Weights of a small mixture-of-experts language model, trained from scratch on English Wikipedia.
Training: a variant of Adam for the experts, 550M tokens, 8886 steps.
Below are experts of layer 3 (counted from 0) of a mixture-of-experts language model. Rows are named router (the router's row for the expert), gate (a neuron's input weights, with its number), up (a neuron's input weights, with its number), down (a neuron's output weights, with its number) and show model dimensions 0-127. Each number is 128 + 24 x the weight over its row's rms, rounded and kept within 0 to 255.
Before each expert's rows: "gets" lists some tokens that make up at least twice as much of what it gets as of all text; "comes before" lists some tokens at least twice as common just after its tokens as in all text. This comes from a sample of Wikipedia text that the model never trained on. Tokens count by the router's weight.

# expert 12
gets: "\n", "\n\n", ":", "-", "| ", ": "
comes before: "-", "| ", "\n", "|", ":", ": "
router [ 88 119 124 113 168 119 153 169 117 108 187 200 112 102  99 102 104 153 148 147  90 133 146 125 140 145  92 162 111 146 101 121  71 107 136 118 163 152 165 113 157 117 157  92 137 139 133  87 120 128 113 190 134 127 136 138 137 106 107 141 162 153 109 133 112 115 101 127 125 109 143  98 102 127 101 134 165 126 152 130 112  90 141 166 125 134 127 151 119 129 129 111  85 120 160 123  88 143 136 104  93 130 143 118 127 108 146 153 137 152 117 149 138 117 128 142 122  76 148 147 168 114 117 120 170 125 122 148]
gate1 [128 153 125  96 121 123 156 150 117 184 111 174  96 117 163 159 166 155 128  98 121 113  95 112 102 165 137 134 123 139 121 134 157  98 144  87 114 162  78 134 136 133 148 110 132 112 110 130 159 146 117 121 113 179 162 127 114 118 120 121 115 129 107 164  79 132 150 144 121 151 142 130 130 120 154 139  80 118 140 115 150 122 110 166 158 142 156  90 127 148 156 117 116 141 150 131 101  74 115  83 167 158 112 123 166 105 110 153 158 129 102 117 141 149 152 152 101 146 124 109 158 145 124 110  77 117 174 121]
up1 [106 117 147 156 104 120 147 123 115 124 127  76 137 151  80 140 162  91 121  86 147 176  80 114 133 128 132  92 129 111 150 153 101 154  79 166 128 123 124 143 107 139 134 147  81 110 109 120  80  94 112  76 117 115 102 159 121 149 141 156 152 149 139 114 113 127 110  84 140 132 141  98 106 155 120 167 151 130 124 159 124 116 169 109 124 158 126 153 132 138 136 121 130  84 125  99 177 134 108 134  95 131 126 125  67 153 122 114 110 143 141 175 130 139 136 132 122 137 119 133 127  96 150 116 174 123 124  87]
down1 [144  92 191 109 119  88  85 120 117 173  99 115 158 166 142 124 147 113 108 144 115 116 136 108 119  79 186  94 139 129 134 158 183 138 181 120 126 124 123 134 140 131 105 128 135 135 157 130 129 154 152 126 150 133 108 113  90 103 146 128 117 151  99 176 137 171 148 103 132 156 105 105 111  89 106 149 162 109 130  87 140 113 110 160  93 176 143 105 132 118 120 106 134 129 131 158 106 166 181 126 155 145 149 139 147 118 126 102 106 120 168 108 162 109 129 127 107 124 118 146 104 134 143 141 124 135 118 139]
gate2 [122 158 117  72 148 116 122 199 128 128 133 163 119 117 116 159  99 134 107 147  90  94 130  75 106 141 121  92  97 108 109 171 142 115 104  94 153 145 136 134 155 123 101 157 150 148 104 158 144  95 117 121 196 116 143 120 131 156 126 126 149 135 111 107 132  93 153 131  78 123 127 137 104 129 123 133 131 149 173  90 163 138 164 131 116 124 106 169 146 152 108 133 120 116 144 106 116 130  94  81 126 131 109 114 110 135 121 196 154 145 132 120 124 124 119 119 142 112  97 131  90 167 114 100 132 105 119 126]
up2 [120 135 127 131 140 142 131 123 119 144 139 156 167 113 132 142 127 151 144  99 177 156 138 178  95 162 106 122 158  96 102 166 128 119  60 129 158 147 169 124 146 151 100  93 117 108 149 117 132 109 113 148 131  97 106 152 124 176 116 121  94  99 158 154 107 164  83 145 156 154 133 129 113 119 156 132 171  66 168 121 125 153 167 125 141 158 150 136 113 151 130 122 122 113 120 121 149 117 154 141 109 137 152  94 159 156 169 124 125 145 112 135 155 148 101 154 152  99 118 149 144 154 131 113 107  94 164 132]
down2 [140 135 156 173 116 152  93 129 125 139  93 157 151  87 148 109 100 101  97 118 155  96 147 108 137 116 119  91 125 154 171 101 100 103  98 163 126 130 110 132 136 156 138 124 138 115 109 123 170 133 155 115 142 107  90 124 126 143 145 123 131 122 116 146 148 108 139 116 101 116 176 153 127 112 169 103  97 138  77 107 137 163  89 131 120 141 127 105 152 119 105 144 168 114 140 177 172 124 113 154 119 116 140 122 162 103  99 119 119 160 158 128  86 181 139  71  98 137 139 103 129 146 163 119 134 105 161 149]
gate3 [111  84 122 124 119 116 138 168 115 122 180 148  93 181  92 152 135 138  93 117 117  79 107 155 139 116 106 137 128 116  74 133 161  99 120 150 127 130 147 145 139 129 123 151 143 127 138 109 111 148 129 156 104 135 149 106  95 155  90 118 146 114 128 114 144 133 171 159  72 138 156 112 113 126  99 132 117 137 102 145 149 130 127 135 121 142 106 145 143 119 136 144 116  99 182 134 150 160 121 146 143 186 112  95 153  94 122 170 143 165 149 102 120  97  95 139 154  99 131 118 133 157 128 200 143 122 138 101]
up3 [127 125 136 167 120 127 143 117 111 124  98 113 132 144 135 147 150 121 144 122  92  99 122 154 130 130 171 122 116  70 122  83 102 166 147 108 157 156 117 158 137 104 133 136 136 124 137 156 116  93 128 147 164 110 108 147 135 140  99 101 147  80 115 150 147  94 173 132 109 101 132 123 131 109 122 133 122 167 126 138 109 125  98 142 104 120 105  63 124  90 155 128 149 133 119 130 108 159 119 111 193  95 133 112 133 166 141 110  87 158 145 120 117 117 118  94 188 118 141 129 116 114 110 167 147  66 104  94]
down3 [112 131 117 173 121 120 154 176 194 102 138 148 156 140 167 113 103 158 164 147 139 191 128 124 130 126 145 162 130 166 169 112 118 129 110 129 119 123 164 127 130 164 107 102 129 145 160 101 121 115 115 128  79 116 172 111 149 110  73 135 137 163 132 169 158 130  98 119 114 126  94  75 140 147 120 115 116 142 109 139 122 167 120 114 117 123 144 157 138 138  82 148  88 127 131 115 117 124 109 145 148 159 144 128 135 160 146  96 156 143  68 137 112 115 117 166 128 153 128 145 126  93 143 115 127 129 129 146]
gate4 [111  97 122 131 156 170 110 152 117 135 118 103 104 123 132 107 164 149 132 148 151  79 128 105 106 150 124 112 154 163 134 126 102  89 128 140 140 117 117 130 181 145 146 182 120 105 122 147 122 160 137 134 116 163 129 115 124 133  90 106 125 134 126 160 145 182 104 128 141 102 151 143 157 128 123 120  93 131 134 129  82 114 179 123 115 161 113 144 128 125 141  60  97 113 160  94 147 121 124 137 150  87 104 109 111 125  93 154 144 114 141 184 135 131 136 122  90  86 162 122 124 105 148 108  91 106  85 102]
up4 [136 116 140 129 157 141 164 155 123 103 146 168  91  98 124 155 159 123 155 151 112  84 123 139 147 143 107 127 143 176 150 126  83  93 133 142 118 138  74 142 169 137 137 141 121 127 120 150 158 137 104 120 104 181 144 170 128 125 114 133 177 138 111 141 123 148 123 122 138 130 170  79 112 129 107  99  96 137 119 123 130 140 149 101 130 137 108 120 122 112 123 120  69  89 156  83 117 102 117 165 118  83 125 123 120 105 118 154 128 127 110 199 114 122 151 137 131 104 132 164 121 159 120  83 127  90 109 123]
down4 [165 104 111 115 109 119 152 137 146 104  99 121 172 150 149 140 131 101 106 155 122 129 136 125 115 118 138 126 113 138 132  84 173 138 138 134 132 111 103  69  94 102 131 122  85 146 149 160 104 107 156 114 108 156 159 133 154 162 108 127  97 158 172 150 124 154 145  95  95 149 114 194 119 178 133 131 129 160  87  93 103 111 107 110 116  97 141 135 124 120 128 144 158 150 155 138 155 138 166 106 163 154 136 129 167 139 135  92 137 122 103 139 102 147 118 143 111 159 160 127 177 112 160 130 120 153 155 145]
gate5 [110 139 151 101 147 150 161 139 115 144 109 142 126  85 158 102 141 143 150 123 158 156 130 144 135 107  58 155 129 133 114 130 185 141 135 146 164 143 112 117 150  90 124 119 139 148 100  94 136 114 117 148 106 127 114  99 132 122  81 145 148 112 144 120 129 112 121 111 163 114 104 128 129 105  93 180  95 180 143 121  80 160 154 127 113 111 145 123 166 132  76  94 110 106 150 116  95 163 148 143  85 125 133 152 164 121 111 140 148 121  75 134 123 112  96 163 129  93 131 113 152 162 132 131 145 112 148 109]
up5 [114 153 121 101 166 118 124 124 119 128 123 128 154 125 147 116 113 163 143 130 119 122  85  89 116 140 113 111 145 155 106 131  94 128  96 142 169 129 157 126 124 136 169  88 144 104  99 135 130  79 137 123 106  99  80 112 117  95 138  99 183 143 156 146 124 115 119  87 151  77 130  92  91 114 103 173 131 151 104 115 101 116 128 131 130 100 148 212 128  89 105 102 121 141 140 152 101 129  91 107 152 132 128 135 135 137 113 157 106 151 140 114 152 166 101 162 150  79 107 120 117 134 153 113 130 122 118 125]
down5 [165 120 149 108  60 124 143 177 161 137 105 120 129  85  84 139 117 145 179 124 143 163 126 150 117 107 120 124 109 100 169 100 104 138 139 131 112  96 101 127 156 152 132 122 152 128 115 122 168 122 112 124 132 112 116 110 147 103 132 109 186 129 150 120 163 139 129 171 127 110 104  84 126 159 104 123 161 136 113 103 122 131 138 114 108  97 133 149  90 159 147 138 119  71  90 158 148 108 160 147 136 131 139  86 122 129 117 119  99 153 153 146 117 148 173 101 123 152 148 116 183 115 101 109 140 111 136 119]
gate6 [107 119 119 135 155 137 145 124 111 119 133 174 120 179 125 105 129 170 162 139 142 180 129 107 171 105  95 140 117 158 136 112 129 138 128 140 166 128 171 132 124 171 139  49 112 118 121 135 106 115  98 146  99 116 100 125 135 153 111 146 135 178 140 170 144  91 145 111 121 143 120  89  98 141  94 110 136  92 128 121 121 108 101 141 160 138 103 160 119 158 122 135  93  90 150 124 151 135 123 153  87 119 138 124 116 149 155 120 166 142 119  94 146 112 116  97 137 153  92  96 147 148  76 156 136 126 139 152]
up6 [120 139 138 142 168 122 128 140 132 131 142 168 188 111 126 122 138 127 148 146 123 153 132 114  93 128 127 106 166 120 121 138 114 129 109 136 132 132 147 113 158 169  99 147 136 130 131 135 158 206 139 141 118 109 186 101 127 109 124 169 123 164 118 120 134 171 111 131 107 110 180 113 132 150 136 146 156 128 159 141 156 100 151 132 103 100 130 157  78 124 161 195  85 116 113  83 121 109 113 132 108 133 119 123 159 146 139 147 148 137 114 124  98 111 155 189 154  91 113 142 116  90 149 112 125 111 124 111]
down6 [115 154 148 128 112 125  92  99  82 145 124 132 151 149 122 135 153 154 150 150 129 136 118 118 128 129 143 109 111  80 120 122 105 181 146 114 194 132  87 180 136  83 144 118  80  90 145 142 137 110 125 155 144 130 106 151 134 174 100 141 136  71 125 129 143  96  93 125 123 134 145 117 133 136 116 112 118 166 120 108  89 121 149  94 137 125 140 149 176  83 100 131 160 144  86  94 133 121 125 125 132 115 108 149 139 135 120 123 146 118 134 186 136 127 147 131 107 123 152  85 172 164 118 107 153 114 156 138]
gate7 [106 141 128  97 114 113 114 136 119 101 153  98 149 165 109 105 115 121 150 153 127 172 157 122 113 135 144 163 104  97 120 138 161 130  90  92 117 127 131 109  97 150 121 117 132 164 143  82 108 143 124 135 115 130  99 131 145  90 123 163 107  81 125 138 117 122 118  65 140 135 151 124 139  91 149 127 152 154  94 129 102 126 117 114 168  86 128 147 109 102 136 125 118 170 107 146  99 155 172 113 119 162 115 105 135 112  91 162 149 122 148 180 118  85 140 138 123 139 109  79 158 118 101 147 116 173  79 119]
up7 [147 147 135 203 107 123 136 129 120 162 112 161 101 131 143  99  84 171  82  95 147 107 152 151  98 110 151 103 100 153 143 123 122 137 134 159 104 120 140 118 162 107 155 118 128 169 124 106 109  81 119 150 131 125 115  80 140 101 157 147 125 150 149 113 163 142 168 131 145 117 135 144 110 111 105 127 175  91  91 124 140 155  98 156 103 128 133 181 144 156 132 123 151 130 120  83 119 121 119 127 156 137 119 122 153 142 130 166 140 120 134 117 114 120 110  74 126  92 118 110 112 114 159 165 150 152 112  93]
down7 [135 143 167 116 103 116 136  94 103 165  84 112  97 109 109 118 134 156 127 123 147 145 124 142  92 128 135 135 122 105 138 116 141 130 126 144 148 141 123 153  97 130 139 130 129 105 127 126 126 124 109 134 136 120 107 110 127 115 113 118 140 173  78 165 129 132 138 119  92 101 137 121 134 152 127 107 112 108 110 140  56 130 185 151 145 199 143 151 135 145 117 181 118 154 103 156 180  69 132 112 130 176 137 167 168  95 142 142 130 115 133 128  95 147 135 150 103 174 106 148 154 106 127 139  91 142 131 168]
gate8 [152  72 132 116 117 129 176 133 124 113 100 176 115  99 124 172 172 140 135 130 128 177 110 101 143  90 122 124  90 114 132 111 125 132 158 134 150 138 105 130 159 154 112 110 112 130 115  63 177 115 122 156 126 129 115 104 101 100 126 180 131 123 127 101 131 139 135 129  89 164 141 134 117 152 149 162 118 113 151 153 116 157  62 128  92 155 113 107 166 133 148 118 108 150 116 141 151 133 132  78 120 134 119 151 106 116 112 135  90 117 104 123 127 165 128 113  94 134 166  98 161 137 131  86 116 136 145 138]
up8 [112 134 114 145 136 122 124 109 119 111 132 178 147  89  69 165 159 151 124 170 123 142 112 125 179  61 102 144 119 112 120 146 144  99 116 110 162 119 139  96 104 141 122  94  98 129 116 104 179 128 166 137 141 134 106 134 118 137  83 106 112 171 103 123  84 127 130 128  76 157 154 103 116 108 108 128 102 166 141 124  93 118 137 145 105 145 119  98 120 157 139 108 100 146 136 117  91 127 151 107 124 125 119 124 134 134 147 123  69 120  95 122 141 130 131  97 113  86 108 111 132 142  91 122 183 132 123 138]
down8 [105 116  82 119 203 148 136 130 176  82 186 137 109 143 112 137  95 129 122  90 119 138 125 126 120 163 127 120 103 100 150 147 146 153 115 141 167 117 129  88 140 113 142 103 144 117 119 120 143 175 168 119 128 126 120  87 146 114 137 131 139 149 129 101 124  98 116 114 155 126 128 169 139 161  98 128 175 142 166 111 123  86 135 101 166 106 147  98 142 141 129 128 113 121 151 138 109  54 155 145 139 122  86 126 139  88 120 140 124 119 103 104 134 112 153 118 151 103 106 108 113 150 128 165  96 126 110 121]
gate9 [120 115 142 150 110 117 141 130 118 145 107 156 132 151  97 104 131 171 113 140 152 109 116 160  89 117 117 135 113 182 152 155 147 126 131 114 125 159 121 135  95 132 179 131 168 171 141 128 102  87 139 110 108 189 140 163 115  99 114 121 122 116 133  89 139 177 139 188 105  80 174 141 125 150  88 152 142 152 109 124 106 130 107 129  82 145 146 133 122 146 132 104 133 124 121 139  81 172 135 126 118 153 118 131 104  89  96 139 131 156  91 142 101 123 148 126 127 137 121 160 168  99 119 148 110 152 154 117]
up9 [115 112 106 137 131 144 139 133 133 116 180 122 110 172 148 115 163 140 128 130 126 163 155 113 112 112 151 121 112  84  87 134 115  66 139 135 160 139 134 118  87 168  90 133  69 128 121 131 111 175 122 137 130  63 133 102 124 128 138 168 122 133 155 132 156  53 139  96  93 146 122 142 122 122 154 150 110 142 148  91 162 145 129 114 102 147 138 130 116 132  83 165 104 104  98 117 125 115  96 126 162 150 125 137 146 159 106 131 130 137 123  99 136 111 137 124 139 103 128 122 111 156 128 149 127 145 122 193]
down9 [173 118 122 113 142  69 114  84  95 124  97 110  98 134 140  96 148 113 140  78 123 113 151 139 121  99  93  95 139 108  93 132 142 152 111  73 152 136 117 155 172 138 128 134 133 159 105 129 133 149 145 104 123 148 150 161 160 148 143 163 132 109 106 168 104 122 182 109 105 156 114 128 131 149 128 118 106 121 111 128 159 123 123 117 125 144 104 113 182 122 171 117 168 175 168 131 146 157 124 106 158 160 155 138 118 145 149  91 135 150 128 116 111 154 132 136 134 162 112 133 124 141  93 141 152 135 163  88]
gate10 [124 130 155 134 156 112 149 143 133 191 123 114 131 134 187 179 145 180 157 130 120  91 135 120 188 147 151  87 127 144 142 108 116 132  80 156 144 129 115 130 105 141 155 108 139  93 110 143 138 126 129 118 129 101 122 113 118  95 125 126 149 170 114 133 144 119 122 145 128 117 136 157 125  97  84 107 148 171 109 166 130 114 150 130 173 124 141 114 139 141 139  73  91 129 121  93 152 125 116 131 149 138 152 136 109 154 104 188 139 138 148 161 113 138 143 136 161 133 128 141 173  90 112 128 142  83 108  95]
up10 [128 115 126 152 118 153 107 101 123 136 121 183 116 161 132  98 132 135 130 125 162 147 124 137 106 130  89 141 129  85 115 153 162 109 160 151 122 126 142 169 129 129  98 171 132 170 152 147 148  98 131 112 161 143 103 148 139 125 104 107 116 103 142 138 115 147 112 130 160 166  81 139 157 155 115 149  99 125 132 137 124 160 102 129  82 154 141 124 139 124 109 188 176 132 150 142 110 134 104 149 121 112 115 115 167 139 119  96 134 144 101  83 121 147  75 118 108 122 105 143  68 174 119 144 100 171 154 152]
down10 [123  90 121 134 157  74 139 145 138 103  82  82 128 135 104 133  57 111 120 120  93 122 116 153 146 120 124  99 115 148 111  81 152 116  96 119 139 153 147 131 125 137 159 124 138  81 128 124 105 104 133 123 110 157 158 102 138 119 108 149 141 165 110 141 159 143 136 122 109 116 144  97  82 118 125  97 156 126 112  87 149  89 161 172 109 119 129  75 115 155 108 107 121 110  93 149 119 148 146  99 124  94  93 117  90 110 140 125 145 107 148 133 149 156 134 153 144 163 155 144 130 139 148  99 145 100 175 120]
gate11 [146 178 137 140 131 167 119  90 119 124  89 123 116  88 123 142 138 111 124 137 123 117 145  71 150 119 135 144 115 170 152 130 146 143 147 176  98 122 116 109 119  77 143 125  93  88 125  96 142 166 118 115 135 138  77 116 135 112 128 143  75 142 120 149 140 148 141 128 148 132 162 114 100 112 127  94 110  86  98 133 113 121 118 143 138  98 159 117 123 127  98 164 124 143 153 181 147 159 135 100 107 109 142 112 141 131  83 151 149 117 151 164 125 129 151 182 142 153 146 147 176 162 101 128  96 148 158 129]
up11 [110 124 147 154 111 121 149 110 134 114 130 152 141 146 111  67 133 151 101 138 134 138 124 163 108 155 130 164 101 118 130 129  86 115 127 127 129 110 119  99 158 133 131  81 148 126 146  97 132 141  99 175 147 152 121 115 171 115 123 129 135 179 137 161 149 161 113 141 133 109 127 129 111 102 159 161 142 120 130  98 182 140 154 159 170 143 127 191 152 169 159 141 132 146 107 151  86 110 138 105 106 114 135 113 178 128 176 140  95 105 123 116  97 108 131 166 153 121 122 162 147 155 114 138 108 111 151 175]
down11 [126 146  82  93 151 185 145 138 140 123 181 139 130 124 131 137 124 134 139 134 146 144 160 112 133 154 154 138 102 148 134 138  88 127  99 136 121 146 126  59 127 157 111  89  97 160  99 115  59 107 163 173  86 129 164  76 127 108 112 170 116 135 139 123 112 155 141 135 149 146 145 141 156 147 150 122 121 114 141 152 118 129 159 148 147 114 141 158 109 163 129 129  64 119 146 139 113 144  88 141 126 123  82 135 126 122 165 155 125 127 101  92 135  91 118 136 136 109 124 154 132  96 131 133 109 121 133 110]
gate12 [119 148 146 149  96 143  98 154 110 151 150 150 126 130 131  60 128 126 144 120 152 141 106 117 128 147 159 153 168  96 139 142 143 171  94  86 122  65 139 141 144 121 125 133 113 119 139  48 120 145 164 163 141 105 152 123 125 131 122 146 126  93 151 145 145  98 119  75 118  89 136 147 149 176 116 147 174 121 107 119 153 119 130 167  98 135 111 135 116  98 103 138 152 113 124 158 126 148  99 104 131  95  97 112 112 145  93 149 115 104 141 156 101 149 138 148 123 107 104 107 153 118 110 137 174 133 127 146]
up12 [ 94  96 158 174 129 127 106 111 137 113 163 126 134 124 111  99  88 127 111 119 142 164 120 132 136 122 147 151 145 106  72 126 134 125 126 113 132 127 148 100 145 105 164 185 184 140 118  75 121  92 121 153 127 141 135 136 130 144 120  73 139 107 141 109 156 142 150  91 117 136 124 107 148 104 117  99 159 119 156 101  81 163 127 188 122 170 101 148 108 134 141 147 123 156 188 115 114 161 106 118 141 148 132 167 113 139 132 127 119  98 145 129  98 129  96  90 145 127 126 127 101 164 107 154 129 143 126 160]
down12 [182 123 116 142 141 103 137 136 143 130 158 141 149 124 117 131 123 100  96 148 146 119 127 130 136 101 123 143 120 106 134  98 139 119 130 122  99 118 126 141 133 134 162  69 166 111 101 106 140  89 166  78  94 148 118 134 150 122  89 155 117 138 100 108 137 146 160 131 197  93 114 176 148 166 120 124 119  82 137  98 147 137 126 111 147 145 153 189  89 149 126 107 160  68 113 173 132 108 125 125 147 123 100 102 174 176 115 115 144 115 134 118 133 154 110 124 125 144 120  98 133 125 134  99 126 129  95 140]
gate13 [104 129 127 101 151 136 137 127 142 106 149 140 144 126 111  84 152 130  89 156 103 104 120 108 129 106 131 123 118 166  99 138  99  83 131  96 127  98 104 150 145 104 120 102 117 117 124 125 138 187 140 158 125 141 178 129 174  97 136 121 129 102 123 120 100 148 151  93 110 137 143 102 131 137 117  99 155 122 134  77 119 135 137 133 128 131 107 145 137  91 131 105  92 153 141 154 113 129 120 107 117 138 129 114 176  95  90 109 134 166 154 128 135 103 142 187 107  92 131 116 210 140  92 131 118 155  97  82]
up13 [135 103 113 108 106 156 139 149 142 104 145 130  87  98 125 125 151  83 159 147  93  79 167 126 137 105 132 117 131 171  98 117 148 105 162 128 110 140 108 159 136 168 110 136 103 121 134 120 127 146 136 134 128 134 182 104 154 123 128 159 161 111 174 137  85 142 131  86 122 161 126 154 143 140 151  80  89 104 164 134 118 151 148  99 140 125 103 129 160 101 133 111 140 121 112 136 158 109 126 166 112 127 138  95 120  90 109 133 104 147 160 171 139 119 131 198 151 123 138 106 159 138 126 103 102 110 154  92]
down13 [121 122  83 105 143 173 158 153 213  73 133 126 175 140 132 111  94  91 115 146 130  98  86 131 122 120 128 101 124 135 183  94 149 118 112 109 116 117 136  83 117 123 123  96 134 136 116 124  96 135 137 154  85 116 136 112 105 158  97 151 141 112 139 102 147 131 139 116 127 113  77 148  97 130 154 152 174 116 127 105 113 124 110  96 148 119 139 136  96 136 114 143 113 115 125  95 164  95 104  93 132 145  99 120 146 130 142 108 132 148 109 140 144 109 124 116  99  61 132 116 142 119 149 100 113 108 146 107]
gate14 [114 148 117 119 135 103 156 118 106 146 124 113 140  85 118 118 163 106 142 110 133 131 110 123 183 153 153 139 103 110 174 133 164 147 136 184 146 121 118 133 136 124  90 135 137 125 170  86 144 107 110 137 165 106 144 125 113 137 117 105 103 123 133 135 130 106 147 101 140 175 144  82 121 129 144 145 154 123 175 105  99 113 169 129 167 169 141 125 159 138 118 139 143 133  76 108 114 139 118  82 107 174  99 160 130 113 136 141 119 115 118 124  92  77 121  93 139 161 170 101 135 141 138 148  68 109 115 129]
up14 [138 140 142 138 103 131 140 128 141 168 139 145 110  85 121 137 112 121 107  99 116 118  87 137 137 101 119  85 102 160  96 118 140  93  98 124 120 109 112 161 123 162 123  94 101 140 110 179 132 135 145  94 152 152  72 178 138 139  81 158 164 106 141 112 123 158 113 132 151 116  90 152 109 120  85 103  83 125  99 156 127 111 155 118 135  88 125 147 133 145 131  97 115 128  98 151 133 114 144 155 163 123 138  99 185 104 127 130 124 135 133 139 130 125 133 132  63 114 104  98 143 120  95 129 123  73 149 118]
down14 [146 134 151  94 107 147 122 109 121 168 107 149 105 162 190 153 104 130 129 126 115  84 137 113 129 136  70  89  94 158 148 127 114 114 124 162 132 118 143 166 138 174  94 144 122 139  57 112 125 127 160 126 141 158 154 106 117 115 126 181 136 127 147 144 129 120 129 168 137 144 134  97 122 168 158 161 116 148 144 144 118 137 105 136 186 138 136 161 164 139 149 142 118 147 137 123 100 146 143 125  91 164 118 135 120 149 135 120 120 147 149 121 107 106 115 162 110  97 165 154  86 141 102 163 140 105 145 110]
gate15 [ 93 123 120 149 179 107 114 112 109  92 144 131 144 116 127 143 112 124 135 167 102 157 102 123 115 101 133 128 114 117 127 122  96 134 140  74 152 141 113  83 135 136 126 116 148 126 107 132 132 112 157 100 118 139 160 146 119 107 135 121  89 123 131 168 111 121 112 171 139  92 161 102 144  78 132  89 106 143 143 162 106 129 171 148  47 130 105 136 116 150 133 121 128 164 136 100  60  86 130 146 141 110 144  89 182 136 152 120 146 148 148 131 123 132  87 114 115 159 177 140 127 110 124 118 128 104 135 128]
up15 [150 137 133 161 109 112 132 128 118 143  89 119 109 125 136  99 120 121 131  59 109 110 150 127 163  88 132 136 135  94 158 134 163 142 122 169  93 152 127 141 116 122  69 140 110 116 136 135 104 127 108 140 128 105  93 112  97 123 144 131 124 138 120  85 164 130 170 132 109 116  83 171 124 139 186 137 128  84 137 148 172 130 126 109 174 115 124 137 134 140 170  94 191 120 141 156 138 121 128 123 145 141 133 154  95 100 133 124 137 162 112 136  95 129 133  78 113 125 108 122 100 163 142 121  94 168 126  98]
down15 [ 96 123 118 131 151 166 112 114 127 150 124 128 122  83 103 130  82 156 158 148 121 135 126 116  95 127 157  93 138 155 122 111 108 112 157 117 132 148  86  98 114 105 190 102 130 127 109 137 152 141 171 136  94  98 102 146 146 112 106  97 144 144 148 152 103 108 114 121 158 130 130 105 140 125 140 128 125 132 134 100 123 128 138 139  97 179 134 124 104 136 169 152 124 113 129 188 108 152 143 124 102  53 121  89  93 151 148 101 143 116 158  85 155 158 137 157  98 104 121 137 136 145 117 114 144  96  76 144]
gate16 [151 113 111 151 145 102 125 147 123 119 154  79 144 110 146 119 114 133 118 143  76 124 155 140  98 113 133  92 133 171 133 127  69 116 138 144 118 136 118 120  94 140 135 119 118 226 136 122 127  93 136 113 113 150 156 150 124 158 115  79 135  78 165 102  87 127 132 153  99 133 133 133 144 108 129 127 148 151  60 144  90 128 126 128  99 132 119 101 142 136 122 116 118 108 121 116 127 175 145 184 113 155 137 114 117 112 139 119 120 169 143 117 124 144 134 127 111 114 121 113 168 124 129 138 147  85 110 177]
up16 [139 140 125 152 125  93 117 128 134 100 150 114 159 128 153 137 119  96  96 143 145 135 156 127  75  99 160  99 128 128 168 117 143 137 159 164 106 121 131 101 156  88 138 123 148 142 105 121 143 159 108 124 142 131 153 167 142 176 106 124 106 108 144  78 158 177 150 126  98 124 167 156  94  94  81 133 143  88 113  99 110 120 122 130 149 103 138 120 120 109 157  92 141  97 147  73 165 138 129 124 138  89 129  96 112 150 123  90 138 124 122 115 132 139 124 105 123  99  96 136 190 131 163 146 130  98 118 153]
down16 [112  76 118 136 112 111 130 135  60 181 104 131  95 145 144  94 125 118 101  85  72 128 137  77 115 135 105 123 116 122 138 115 115 122 114 134  90 136  87 147  98 130 146 149  92 128 126 134 115 129 139  98 145 146 160 129  74  99 108 141  80 143  98 138 108 135 119 172 146 119 162 150 163 110 129 115 132  94 101 149  94 150 129 114 111 132 125 117 111 131 137 127  70 143 132 106 144 145 146 130  73 170  72 121 129 122 122 109 144 116 111 162 109 109 142 107 154  90 110 146 128 127 158 134 129 121 136 118]
gate17 [141  89 113  75 123 118 138 141 109 117 142 141  99 129  90 111  92 116 125 114 120  90 138 119 204 134 117 114 151 118 100 158 145 103 122 147 116 122 145 126 116 109 139 109 113  95 131 101 158 130 129 201 103 145 166  99 127  97  84 126 156 119 102 128 120 142 144 144  72 137  96 179 103  91 114 101 140 140 128 120 148 134 172  87 124 112 135 121 116 140 160 152  78 114 157 144  84 147 123 159 110 125 141 143 175 115 115 117  97 121 116 147 107 110 155 101 137 129 123 121 131 154 119 123 127  91 114  99]
up17 [100 130 124 154 120 118 162 128 123 132 119 182 140 152 141  73 130 148 136 104 126  90 119  95 110 118 128 118 129  88 159 110 134 119 121 131 124 117 100 136 138 110 108 104 131 105 112 130 114 164 157 155 130 108  88  82  97 122 119 146 147 107 138 142  91 130 111 101  96 120  68 114  97 100 133 170 146  69 101 124 116 124 137 150 127 118 171 132 111 162 137 157 112 153 154 146 121  83 153 107 119 138 107 131 127 131 121 138 142 123 106 127 129  51 120  86 134 100 126  84 150 136  82 143 141  78 156 119]
down17 [144 117  95 132 114 147 137 115 130 148  92  88 135 122 151 148 143 155 124 114 170 172  69 144 126 107 148 114 151 141 133 149 141 116 134 110  97 150 120 143 110 130 134 101 134 107 113 169 140 119 149 112 109  99 142 127 138 116 109  92  82 171 121 113 132 111  88  75 135 135 132 143 152 144 139  63 160 116 141 164 107 157 167 116 106 139  88 110 140 118 143 109 118 136 118 136 127 124  84 150 128 134  69  93 105 112 184 124 154 133 135 155  80 162  98 170 115 140 149 135 140 144 112 115 165 143 133 105]
gate18 [106 133 132  86 114 114 125 147 126 112 168 115 122 126  74 136 104 129 171 151 123 125 117 113 134  96 129 140 109 163 101 132 113 116 146 109 169 102 112 124 124 104 153 102 138 114 143 146 138 128 121 180 134 122 124 138 108 110 102 160 164  98 159 107  87 122  55  85 136 103 149  92  95 136 113 143 156 116 121 130  87  93 129 118 135 173 132 136 121 115 125  95  90 128 158  86 126 139 143 126 111 170 113 137 117 124 146 159 161 162 119 137 126  98 153 165 102 143 180 128 148 143 110 152 110 120 161  75]
up18 [155 153 111 166 123 136  76 104 139 134 104 109 104 155 136 154 163 113  95 104 150  95 148 134 124 114 147 128 142 118 129 157 137 123 123 141 101 130 112  94  87 125 104 126 129 113 113 142  92 140 100  75 112 160  87 133 151 111 157 116  75 133 138 108 176 107 180 108 108 143 118 131 130 129 160 106 126 132 113 157 155 139 147 114 105 133 171 144 117 125 120 179 154 143 127 119 150 116  98 126 129 113 120 157 113 151  66 174 121  87 156 112 166 134 154  93 128 163 100 121  98  97 152 113 125 150 101 115]
down18 [157 145 150 137 105 109 165 144 108 168 118  93  84 110 116 124 134 134 150 129 118 150 133 135 132 136 111 145  91 105  60 128 149  94  99  95 169 139 138 104 124 182 149 136 117 156 122 156 163 131 120 116 170 170 156 147 139 122  92 135  94 148 117 152 122 118  62 137  95 139 129 115 119  95 170 150  95 127 119 144 153 105 121 177 121 145 117 144 130 143 127 127 165 145 130 126 144 145 134 122 104 157 186 100 114 124 152 157 141  91 128 121 138 136 123 157  91 148 153 138 151 160  96 142 101  95 135 128]